{"shared_expert_gate": true, "batch_tokens": 65536, "dataset": "wikipedia_en"}
Below are experts of layer 2 (counted from 0) of a mixture-of-experts language model. Rows are named up (a neuron's input weights, with its number), down (a neuron's output weights, with its number) and show model dimensions 0-191. Each number is 128 + 24 x the weight over its row's rms, rounded and kept within 0 to 255. Numbers have three digits each.
Before each expert's rows: "raises" lists some tokens whose logits its average output raises strongly, later layers aside. This comes from a sample of Wikipedia text that the model never trained on.

# expert 60
raises: "Scientific", "Other", " Other"
up0:093148131090103078161064122088179115145126107124100095127152148130158123108093141119098131145169110116122174117130132126113104154142143088141139167160125116123127126153122132131142109139118123094115120084127112155133102158120108129166124093144117123099142122111164113148141152116172092098084112139121103148101124073123094146146124076116146139129101119137129123116140145150162121151139112151147120101116146171138105090134125160122127169154112104104081190116112126154146124138113113116124099170110125129170144146088156116119127163149147194118128112166115109153150129145133185122
down0:154106120143103163071128147177120137136167158136141117119104114144099140152149078123114094118112135153122117137133122143116143137105114132145134098113119162163144133135136109121117153152126098130101118142131142080112155132148124121095083171105135105146137105136039141100114132118109194151175134109110127096152116141163148059142124150117098149100114104148118110166130114121091116100139146089116150120144110116148157155104140120121134103117124180129154110096120102108123119130095154151107153099140163111131099070161107152136132106112117104146114141134127176104123100141092076114
up1:112136118107126126112104133159112142103107107126125109127145131120101125082129133153110115102088129096111107141137134105155099103109134142104118137128132130140154181165091107165134110111111079130083124111143131114115112103116136133119151129101128097143057160168148119123128143150157138169103126078128136160104099095159130131128122074137118114122185101169101157110142118147100228118118082124104091141120103109066137094124144077082083145139108122147123147119144115141128140126125156125107119109134122148107162127124135121183129105119113139128162142117148140104111156151148154126
down1:070151167126133146160134113116153108132154136128124176150145121135121125207124126147133134162159102172124152146126125159125151126155145117154115111101124129083152106070131146122116196120140174116161153150082130130112105157141121164142147109127130132130170106106105115113122117105123104080143138167170159158140127113132123071104122172113153160112107134084131113132137113116169071124124178131134148127118157121146134131151099175137146105092164124109141098084132104132125131110128115127157141105116125131126100118163116144124100118119155148095109110125111126125127141073112099154
up2:072179142169082155189127126113076126139156121092129126125132183143105135131141084161085118136126112138114158136103101122122099124096153169120110141145156074096113149150133087102108105136151104089123129098147161121159142171159135140083102069192152092119120109124132116093127099116138117102149133145128161137097091115135136130108124148145099141111131113147162158140121117112148122087137142134146127132112125149158151134141131072130136098112109089110108111125159123148096128135141185119137157129154150147111100112121107133090161111131104096118131120126136125144136157128144154127
down2:161112134123144085052124119125151131102125131125129151146099060124099126140104161096133117148109120149153104117140133145131153170132122120138094137082085135147173126097118142156147134164146167152138135111100131118099114109131067161160138154098097120126176166105146147136129153130159110186120131108116102141131163140138100105125149106106149095166167124136088102124127166148108135168127094129135158123171095110155139123111149182133104137143133163153117135119114142127173140159132113127158129103069132125139126148144134136141136121105154189106112152109127103119141123107109098151
up3:145104138150107159121143149102145197066147094101148130159103134120149094139138111096111159162106124157146125123098112150136100106108163121147103147167107124110134141089151111107125154118137117102093113096133119064122149110090148144134107148151086111087110086119121128131125149107100132078169145121130184155092144124118117100148140122145104149138151113161143135147119105114151151088132145129129124151102165134094168110143126083110147115109139127112125138143170121116107126156144117131102068089140167146144125091082103105112120116094145166118142165105094108145092123122134147121
down3:131143137110135065099094141135130112126132133123128130121152130124110109099145106128131100117119107128090132142067124121118088134108112132107135123139138129175150093152097131161158089118167115104100132138129109148129145164168138106124152125126103150132122118128109142118078125131119142153101138138143109113110130121111128101107102145124177087099087151132114146136119097140119111107081156134100092029120107127148138142121082129125115189164082127130153117130103139160154108153154159173129158155115099119109122123158100148166112148135123118214087096141153137122157114132119125147
up4:122164117165118104142117116156155106151137130164127110118136166083098124155146111124116139073106136102187137095146124129101116137086104152176121147159119145105131164203156130151133123140099128098132124071142114131149142130098162089126157121138153162148182159123131113139160095121108122122112140097142129175102144127134071128146154099116154148135141093163087115120097123144131130131120143162118160129106154125129197129157097079166141135130132156122161149122126138124132097161126169137127139133145146097125123134165116134101138097117122169116085154168162123144121133129120129116
down4:128094156073112127094130123134125160083151156133130144093100124142180172108108115158134114165135107159138121165109119145146111143161145100106175088143100084157129105076104138106126116122115136150117095154124122105120124135168091114149115140130121076093043125145133153132067158163162139109140117148114147119129101105151148121114113152136123124131110118121172130170170126119163126141136087080107121102147101128126120137100155165143147147100144093154121125121122102145114145112112094135104151132134123118142108095099119114116103135142096083151123125148116128114154103114112095083

# expert 117
raises: "iber", ".g", "uther"
up0:125099129114136120088157153124114081122114150120147135131105145105116129125105162065145119127164083093126121142119131123126104133124164154114104133147151120109140110118098120161134099090144066135094159081141136100127135159160109130097143126092136131118079053147135106173141143120153121141127143139166128137148115133142134131126107150109104150125112148161106162160132095141144167146147127134124093123129157067154162105125124135167134156092119115131118153163152108148132163118162156125103142137086110120128116112118126110136125145131115080096135127176127092108084118063129068124
down0:112169120120172165131132164165119180119116121155130144151119145156098170138161142148120165157123118138149126150128162139087112115106108135107120136146160128113201114130125156128093145135104131124172124153157134112167113135103147145152099102088188110116085143073110110104126137131142111155179133125120101126121152156122118077125135129099106106134111099117108119135130134128087113120078102071128130140122108113104106106139158133177134123154142104191094123118097104110125120109131119128123115157111141142116129119162178135153097156120176123105126138082154100113090098130135128123
up1:099115123157100106155141144107118159134126114155138140110154169161140137148125110103125119110142124118128162127132139124155117161152104107150123129152096126128119114116148093096142130137119165121105105060118083133134051111116156154146105082170132141101160136143118168153146151116112118115099126134138103157144136101169118147135102104118131096145096112160137101135155126105126127090189139119117112149119121115112158139192121102128133093121152126105145080158080177118160134129168148093142101116118095138104093179115142157109136144065108120121117156136111128177170119118135117139
down1:149098140135087129154150122154103129130136134138148152094126108174185144095116123105114116157132106131123112127142122106135128137110106153153119100114103149086141124134135158125117184135140126133122174091153135144146185104143153121121138134123173152123107164122111159157121150139151121138114144121119143166162102101139128205122137105138102143156181172149129099134138147151093114107100144126094139114115106093106111151135117089162111107127169095161129137114134068139126106166120119171132132170133183114119102110105120078125184101120097157112156125117118144095146121165100134130
up2:134106101132099158175128148106153161114125143137165189118136138162197135110119126138098130130120135169121195116115124133105144107142144123104095118189127110112164135121151107111092174125139152125141128100124099116123111128146139125119135122170182093174176122114146148193160109143137169157117109158146122145163155105120106135121138087096121103147145124111154132105113118118101120135159178143127135155130124130120139137151129084134149096135135144113116100126124166099149133136133140092140104101109130128101114155072127163134103150130132134122130149135111134179146193171145138137
down2:122117110124089146112117120133163138111133145154146127113165079140109106152155141115101124187114128142099084125119102100134119104158128105131143096139132121124160145125200151133124188135111138091097159157123128124125125113122151121174103134102133089144087107151148135130136153126111123138123104130134173171152147133112159094146119124141123154150118141120121126190126160109164133098138206140102123078144109104127157153101145155106149091141177133132133081129108112146077159154145141128114148166124148110142137128138118131134092125130064154091151116128107148110136092111125097102
up3:128112112135137124165156145089095145118116133144084172135149091116072133134165147115087108159140142141094119165143113134146098150131129135139094134157071098146113124134095128173145141153142139158161145102091154119119077157125161150092148152118125161213124139136154138124104134080132139109157126144121170138133120108153173125112115149104178128123094113142108152155124147156114156149137116138139139126097102102143112135152128152131175142113089126144110154154164142145151139136134100148159134106150109131174095106104125131094123129144140138149102151138105132138108141190132178129
down3:153143138129139133094119167139123113110123121166153124141166166101099107153168082127111110128094153115136128102123161108133099161139141161136150103175128155091170129156156144151135137168122126121136148107196111160160103151130153103159113134140144153181130147093091097094125101145119150134185152106147116112153110116147110049110140106110124133134127136122143141154136131115111113094108138110118153116123132087170157123128122133156087089150124117121170139120096125110131163135135191138121159130131160119150128130154097136170089113139109097117109132120166125097138102125086127097
up4:161100147152118145113123118139160134147131140140100189117148170144115142152140140126110182090104133174142114116123141114138124173133138126148127119114094140161140105135099160142128109128092123154127156161126085169135104145141140136119170136135151096125153110144133130128122132127119105157104090111138141152155156098101102155137125096094130132161086137140109094141111120136129128148138108191146159091105118124137106137192108160139194116155112096134145081104107136147125135121125188091154151124171118151128141166089146126102165106092157100152121148142121137147168085117112160100
down4:123096143085124147146106168121129124141145130085123155115076103088098154129095127137155147106156143134111142115141108119155168100109139173127147122126121101090123124125134134066090140123104103081122117106129118146163134120113113136123144153102175139084113098137145161124139096112111132150099128112101120126107117117091161154109147109151171176119098131120166156098177118109137099123124131130143058120161161096151144142125137112139155118123108141117140155128186152168137133119132163175132104154118123075124128134126117110139125152078111170101128124133141105125128102106171179154

# expert 82
raises: "ca", "ters", "ter", "let", "ks", "ke"
up0:137124144129127153131131127121176110161082135163150146110144143120152134171140137162104110167170120120108130129109091126118136102145126118148099179156155132143149174142102141103127155165086132116132099074120137118138134098136126115103172114110133098164116118120111103107103115129129127154181111136125147137162145127143169143133175087177134108140104095121087108131108137086131136128117134120134154164097119110089146122155135091101130130160094094081174097136153152083139094126159109116134145203110120140149146136147099112150160124072166141124103135145145115121136147131159146118
down0:071098081171108152105174088166121105158133125130103160122108126151116149081145147090115153129149124079100105127115185118137153145119142111162098165133148152101124095150123157122129136101130088160148122149130166131167116169163106104150143178163132152122163131145104103138097150113114107117118104171130154102120148147167118141121133111104121119142134149115132120132145115159135087085099112132141138128127097137094150087079132168155100102099145122135147153114092147162144088115119145102138124144146109120149098103148133116136105125125135144135188114119113087127118123155155141167
up1:136130095162150118122096098149107148145090098119154139124130137160147161179122140139143125155109158134144113148173077103119102122127112175143131100136121089114118153168146100084153133121102156138107079120130121151134105076117177108136122120117175146137109167122135145136114174194126107138127148108145046165094123129106127135111130145107112139136147154144121127106143133156173128080136083111094176122126159097127145149129145143119114117108100133120127105128123141120147142128119123130102093147095095117131166152146136145087172121088147130149095115100093152136148134118118158100
down1:132145107129096112111163119134147098122129132159121106120110063094151136085143107145125118131105123139150162110099189119122087126154116123137095147089137118113170100169095129101149150130159110083130141136128120153130160105143131114151149163090149200126114113166114103124118120135109147118127130110110165154089156167132155130137108138123165113133168098124097126127142132102139162137124151143117137123072102143077132133118120120169133177091121118172060119127135124146136110139138085139119156108158139102119124154136164074122095106113127157093123136074116150109150137127122107121
up2:149182135114166128150121166160115143132141121140137123143129116154167111146115161090123121087121103087160098147151090124121108138100093128146140138149132118114089143124161115124166113124121138131119136081125161107138082138153123118126094117133148151134166101053146145145118105108140154121135152177097121108151138121124172126122136080123150076105184181111135155156108149093153124095135151115131142150098142125110160113166080160148143159136128107098179153141141155143139148121104127104131121069134139122089130132119094120131123153094104150114182126132114113147151127130151137092
down2:129091129115137135128120100136111092124104152096123167102163119126128093110132134147125130122125134126103132158172136115157143154110137146110127167115134140120120131147132098118111154199153123122126129120141150137152145111110138125122117150128160101074123116121162174138145127116131147147190099102165172133119113151152086124107108103162124095192123102115119114107094183107144113141117158125119158120121112148097148096144116183127141075108109164093081126141091150158127132166158135116102138111088124154139175137081132074084122167139107092152116120141100128117152139132157131149
up3:156117147160082167111096114123119104135167106119153153128105124162131112148088141129142127119172109120135134135120114120115084164102099158102101128128171097071178116131112134110136167123113116118142173068137115113129141119099107082164093130122142123127136127076112107096125123123120072162123120151104127167093111152144088136107094137126148119102095114121103136122110116120177115119151141126135129076093114138078114087125097158141139103159075131071119139168117149137154118129148125162122129177130133159122135084134114129143116136122114147115117093128153165161127149096136137129
down3:113142139120139158118124122134126115089076122150133136126150074150135106095139141191161178172147116104123125167108135132141120104111115120157104120117079116121128110125115095111128099118175116103098089108164118117148152125155115106151161146123137158137104137112114194138117105112104162131150150115170145118121149110101127098117137143119132158165122141142150093121119130112108122120110121138131117157134086137196094124133132180151110194104184121156126118117130085110160151136096141105147105151084152125184144127142134161116117131128124092172149139107135124107126115081148115151
up4:132142107140123084132173080190111135106080103157121169104123103106126113114114113151122124119136116116118136134148114124143148101163137105135139175160172132096150148117125125098117157132092165109172119083141105110114077145097128097112117164148103128095144136105146089126129130122107086110145173090140100182123141135095132122155133113155104122168078118140114141139083105084151157103133143138131121131131110143117116138138115124136109178129144084115105123172104134123148158122108136132133140147136169130119149173127101104162127110074111158152150135177102153147130171127127163139
down4:150112125099129100128170136113170114154109146105143096134139169111142138115118135107128149108162148104165108127133126139123122139123142095125128108103083091108108166136109139123143104120148131090107142146056114136165174127149095142146136116083126125130103160086087145129129106153158138128125141168150153132128099110125131192090154122096154145127113145124120159108105160108125083115101133146134164116118156167099126143075175102139166157121126130075126087134147102116120157141095094134120124119112105187108148134110180171128129143185145110109117100117118136097112144128101145139

# expert 40
raises: "onym", "ical", "ically"
up2:140127108135144131093157139073118114160137099145096157147193114128133113127150144117134113138168122159135155140169087077118145160125175147129130098084135119146102150146123127107140134101110123161129117078134125141131126091099102095159130100104148096129141128109114121137131103089116136191108162125106149171111103177150124154109110168112124155133136132148104145136110097179123111125112111111112101145156125114104128148113137129115111140205124151119121124114139170124133149124129132165156103125092072128144127138117151123148151153112136129161068119114209098112111121134128137119
down2:170112172104101104133095166155118111093142133116117114125144175164097174121112137126155126110142099107102144112094106148151127132111104095106117153142169127185106099168103112098100123156155103136114173139122134139125110151118157120121133125120169147161155158148116100147119126141127128073127154102140124123133183115098142068091102165148110149133103119137132110122126126128141105136167132146127114097153108147158151132092105163120122130075107095118080149149114141179111143141150132113101141104141113078128148089110101086097167132126151124137120145098096117139109142112173139111
up3:108182132124133137165136163139143123159118137082097107146116159134085140126126102143114168145089093098130097150135183115192108162093154141153161140188151155106089156097141122124156140106100153120100107135158134129154157104133113126150138118128105096090160162118120101113123147110115125176156107161155121120149143104097151125145108102116119094135101102097150105147164075127145153117086146178147083104134094122166148105140139102102152116123111129107131121140131139143132137137128147129072134110154126124121137123149108118098160120176139174111170134131136129118123149107147121138
down3:167083174135077105114115117133122101101121128157120124103139122150157122095155123133134078155126109140145108140113122105125170100184129117110094141096091155125133120128085178090127128129115122159116135101131111128104110183087139154144163105113107088153148090136108158149110123098109132166133121169119143131162150113123178117145101126092168147104155136168120137107123132133109127137106105141095169116085139132154123082131124134142090160155145122114131143164131112116156113101133135157110144141131145088089093148113173115174115163112113134134141139137111129166155177106150170134
up4:143152136086147137136128141157123139133129148126145087136120124148152120152110082114158178140121133143147127118122138159128109122144149133141163095083161154165133139072173126113104170157120122109137150108118120109124090138132078122091131137161166129133148136121188156151081133150118133150149129156088174125152119110149133116123108128130120106170137178126159109120112145130199147140066097141126132112155130136129124119122132133163133103159082159146158131118151094153181144174164123155154114119123117072151106159088103126126102114121099113093111139100122155128110150120103122139
down4:085116124165148127149157136089158114136135105202150105113155119136134132106118133124129100120152117118100123142124099135081139117135128140108112127153114124110136104140115104136158103069130126127120118125101101128125134117141134137127120085165124160164116128131095075146168127097134128109071113142067115130102126129081091128138125154120148121116191098119107095110184122086085114139132108116176126126152137073104154123150128104096098091124136134121162146141145143098146090104096136116085123147111119127099122131151136151151094163138112109168156106178138177129114107117126107105
up5:149145120162104116123125141130167118106117115100135133168136131131132103112157122109145125155104106125096156107097158103097122120144116119088115129199114110170111126080136079084088097108125109125097105110130116150136098113114171102134149131131163081108141182087108124086134111145128106130138118141159130144128126140093111144139138135158140147132113154147150154113127115137154121141130116167111093103084158112150131157111172149150125151134114143137113149121129153093143116103121096134086087142107153139100137173114116098204106109147135171118077150125134155090148127138150150185
down5:087107139117165092141122126121105175146133159163116124085144115145170152136134098099125130149080112114144108137136144126097133144132108146088109113118111123089155121074141131139107122107068129154162132150130169147155108148141114089139135104106121117127148142112136165094093133113096158108133124109105172145164114181115099128133135146127145113120172115119148148109119143180161131148139172111122134122145106136124124113174096104156136161133126151143126166110121161112099111145184070147108125113132117079169115123091160088113175103158129119143140161146122109167152113131127167116
up6:160104132151131132132132121148136109148152109170088113079115173167128122163119143143101175153115137085113135132129113156139111124135109158171116139138147097121127111102129107096140131124147156136117130056122150140122109148088094131101082106118166118139162090097117113135114167121140105159114122106129131175163121114120133173126128144165155117140081102148158110133103074101091134093144149116120158089090167147123119117137100141151140156147109122120149119100101136111141140097094160129123161161105172135171128139138188105099124127129157157109104129111150132132136188107108138145
down6:088153139103130154163122110142103119098152124111114145126155127125110173100132127107122116134152140180130144084132173112154070145107118109117099113167138172110105155072137103158135118141122163112157158112123149160144132135150141111106119092101100135121140154172131138139122144090099136122129140140130079154143110115111121079138059141120104091126097115104095108136121150161189130162132135138106117177146120151122132108127110119117162124123102179076106110174107111137127142115190120113123144148087108160129158106120114161108080131139106107147155118135110113147136119113106107128

# expert 42
raises: "g", "c", "ont", "cast", "s"
up0:190145118096103106141099125129084114131136148114107158123148146065113107143075078150135155160122116135086128119119142158104119094085130066132107120127127095134144131125146118106092127107111138123117164148136087123106123090073126119154146135105184140113170168124193124108154119098114089104126120121170140118122119111133151141144145101153105115134134138120148113110136109149141160104106132107113116143133120112122131143142125137071118135146123138155085124152106129108107131121147121156150120129105101172133095114113097144119098183074102126148131112133169156069146146129111147103
down0:118117125132119105146144120146180117145111143126143122129157141100131141137148180104167150100132143127181145137108143111140146177148134183108128138110124111090110114087112145134123091096109092136142118120152095123095129148140095137134107152153121156123125114143133123129125176152168106159126122146160116147090124144089124129140093146128108163143124116175102098175173164137148128158125109148164122148148105088115152138083117127170120085122114124128187134134138097122137129099118119101068137110138154172094149118129142098128154130152117152117078144078157084098136140156140160171
up1:152166141132105112117153094102134112137117101142162126171108098141130152111117126166121129109120134183089120113126161086084131101134135148091106165165088158167126147106132143083157151074122123125143127096124125169127088143108131111090164106142139114108123115124134159120117159130124125119165152136139104217116072142131149112154122075153149154120100108105128127111136131118118182128115153149115119175146147118146112117120122147138146144128123131166097123129170126123138179122135131123078138124172147145129163154129151144111135105053135133115116089138136098138142129134149111133
down1:130091126121159129142100130142107089141114117116141125108156159089148123128129115121138155119108118088082102119126099116135109130128126109161179143108140124137150106122113149125115105153123160102126153156142138137149115084097152142138125148128111198124129119110097158170135083105131105116155123121147094099114110134108082112120138136079136130132105151126120112151102137138105073110121127112148101138129148168076137128094129036132091154088136118106134132134114163065104117142124202153130126080108128152121115118119126110148113120150136151127142192110113132123120164115177103126
up2:129131133155138158120124156082097110138144095056140149134106133133132107082098114093104116119143118088085107134117141095118152144156154200108154163145097133126138135134137141144109144141079115146168157131125146148177103112155158084155132152125131125102126124118100137116135093123101114112147153112128154151118100136122136161094137096116107101159126122124108086064156083148112141107115127121121159118101126124125166144153123150130129114171153148113112139077122129139118138153103152120155111096106112130110106138139145109125120094111110146099151158057120118134085139109091131070
down2:163122093081100120138124164146122171102131138156115157142088163142100174168150142132163158133144110156156124141133100133146105109104085114108160076137149116120104139129111123156115136130142108164178126140129114104141096164087113146123116133099111103103131123166139100073130142166175115101136097147120131163115159162133106128126160110139090116150108152131097155135118133148140128106172092100134149123186115146170084133124130129114128139123087114185147105108097120105133109154170123142102132153149142134126132139111102126157130131132140105187080134145121153137141151114160122170
up3:119126138131153127133155121125077101149165133092149144174163129139133086141123129083110160084117112136111123123161130134127165133119135118170116146151147076129150135122129105071154155131095115123139118042117139092088133117110145108127124134111112095116167155133201149097101149104126125119127098136111113143111142109122131151132156141110157120121122101117146145142114123183115096168170147157112131121161127160118097104125147098118103151100115150123088155216142137131110108128073126119116144145111129103121154139149104135158121109150112109093130143101123138171118121117134146157
down3:103056106144124126126140143138166116134119167186148108154141122138086146113120160162145167116130127129141110193118082143128132083085151134122109134138126159142147129159143106110145143117187156140157086150084136117133132148107113115125099138103115168099151122141099137126131151129144157124112107172133138112116121169167130101149140156176165136134088103132148135155144124093163093144137114113157095146145178164143126147099097174097142102133141158143139151123129105135128153079139098108139118117091110121158137135135138138096104159114141098102147124125100143098171110125139158153
up4:145157133128128158096145101143100114119136085130119143115146140117148143079137132127131126114112102115166113092115127084141134110101137139096115150140141134122093074155130136123114130142088123108126130118143120121109086106116186093162103157144186162166163125121121142164113141120147123125127105139119165146158112140136135197130125137115111143141129127113120163126144090166146134116186120137143110101131159156067135089112125091153132129122119154170120142125115182108099130147125127084087139093144098130099178096116160162141150127133149151132132149108073072109146128154133106169
down4:140093091066145143139161128121122127141148156121128124125106108146116160101143115108137092097131086137130160135097114106161106100108104103127163118138180086149132149115086091129087094122167118096125100104177116146158132140114131149135157105125104117154102159140127136127157120109095171112122127087140127137150148155139106105082100137135132101123096131152113150125141143104119179139088116136156144142100106158114082134152137126110139104126148117134125092095124093074132116114131068134105148121118154121088143122123069135158111148122106120118152100160186146136073094100123133137

# expert 41
raises: "mp", "lands", "rik"
up0:162152116168169119108094108152148073116141151116109093182130091094104146083117111101118104151142165104142169121151127124123154080128121107081150152149118158105136131102178070146135130114130114155154111102113119147082124085122129078129120106118163129141172146122104110104139121158117104125121162132104117134128161113147129197121160124140143106128086128119112137129120125133120116139104141128154177154076108069084128145119134120067107154096161121119118106155104117138114088084151139138122104138129115114149121111102140157122130126105126129118107171149111130129116128129108138126
down0:084115124122089086123074129142117149118147137168140127149157129154134095130125166106116140113148089158164149102099137152132129112131139151089154143088118102133144160140126173113121171154107130104130112136103123155168116151177139162127133155124134159151121104118129100142123125130131119115116133144177118202097128168073142129128122150155107141147152106136106114085146114132168123114162149125140096092160117130138151096149135089193107123154101104099132167153156136103117151139137144133106152151150126145097080133095089122120121093093160161156103119146120101118093154122110115112
up1:183133118139206141155152128154123143140079094118155123124154138121154144141147162122112115140169141058123122147120120080139129093176091083128108123108148109115112142123123136158149151146118156135119129143124159157143145114186117122120102154158111149138115138119127123125123139114152171136149113109115140155131122110100122112091174159133136147126105150160152129115097114216153113133110115156126140138171132132176141147146123102102135148152133097117149101154170108141113114082114102138121125137102150131141090119115118135132158135070166149132142157088150173106137158137146133141
down1:092095115147087115113126140104100176119152140154154153124103182131115157127155104122093099147134139114125136137106073135139122142137166153087124166172107123050147138128108178111114122136137139157133112142135107119108150125078137138121148121100133082156127109123142092075135096119120113128101102087112178128129139176107138119154148135142109111161126078152138151117170132124125133118142090134183110142117151096089152088124152134090137120148106128127135148160103116124138100129101129135158111128131120081090110152144142123132139118153137158140117150114114067164141160123120132088
up2:127138142126091148090140165107100120139138113094116158132127142128133137114109081095126121120166116123112130088082125098139090116170096130108061161178152144106144137066128089185126146091137164119150132079124123103137112148118140117109110145099156112111134162119154141090134151135170125121122135144109165113147138112145140155129150102123133113126137141126151128102088118157115152128084092142129148101092152113115122158146143078149123131175107120142114166159125147112136118144150128169105119157134118116171148095134105105168139134054155138132130103114117115121178139124108083125
down2:144166109171125138128108140132171113132099143123135129088144133140117112127136149119139103136139089142110124120122108175130140106055113144085120120124148109112130112127100108142154101139115128109186084115130148133113113133145110148138146077143155165149093090147158166116140159109125140115116129156147129129141133075116149106108106110167098119109179139138118131154141110099101107109115115119159114125085129141098117088104139152138114144158099116141114109143172110065127143106157155163128082155159121165067135141112183094146116148148113079101091152096112115083125146129127133117
up3:170162127111134125151128111095158126154110140127154145108110089101159129114165145116182117161144124106098179149158108136128108136148118136115209112119097154146142150106141102105135145101110118091113163118164122154108138147181133165131127090137139127193128135114147120154096110128159139131120107109145122159144106109121127095140096119180105119144146136152081135145077107143137115134103115165091110114095158153113180147164103164128131121156147127141142138109137129145130111076112132141116123097072133133127142137123144118140139119122153142129133094165157139116092097116140132197
down3:162108139134130110151149156086134140157137165113113124124126147133160108139122110117153092142142149140136130143141127180112136128107119130162105089167129131136159095142117089154198094107124138149119138129059167127132166107116141141098142134126141165055117148180106121140139170094119161101130119141097157152129117118129155130110130131114171073084157147105125117123148093141147150113136129083171117164144159131140130122127114128108154127108099131136156123130113144150119174138185179121118107121162140154164117153152134109125108129132131126137145160117156096128175070128141097138
up4:134143122086117108095151136125091138129138087106164138142157140138122118180137084121159088136127107148119089132131163150079107141125151114133159126105164104145124142081152143131145116080170128162097118098077135151136106117092104148103133127148145122123158113101136164122138138134113147136128131129154119180130135159105138145115157163130149179102120144147121159118087105155114140133103140108145141139103160141116159132130125132165130166110164073114127124093157124114140084136180108097065096154113149130162133132101124125164101104134119179145147147097146128146147090163099121095
down4:118104155131148094121117092151149103112105189154071139151124111136120161123134129115114100122169136092096146132094095110108108103097109122099075160113148145122121126120125103131116112147133104170142126106122112113169114122128148114115129158124156133142139111115150076123146109131133172133168124147132095134134093148120137135128147129123058131128112164105136135144151153153135121105119163135086110113147102116157126180110123143131121126151110156159086129116111082136074084120179180147138118175142150138115148127157142079103129142092135149159152101092098105135160158142101167122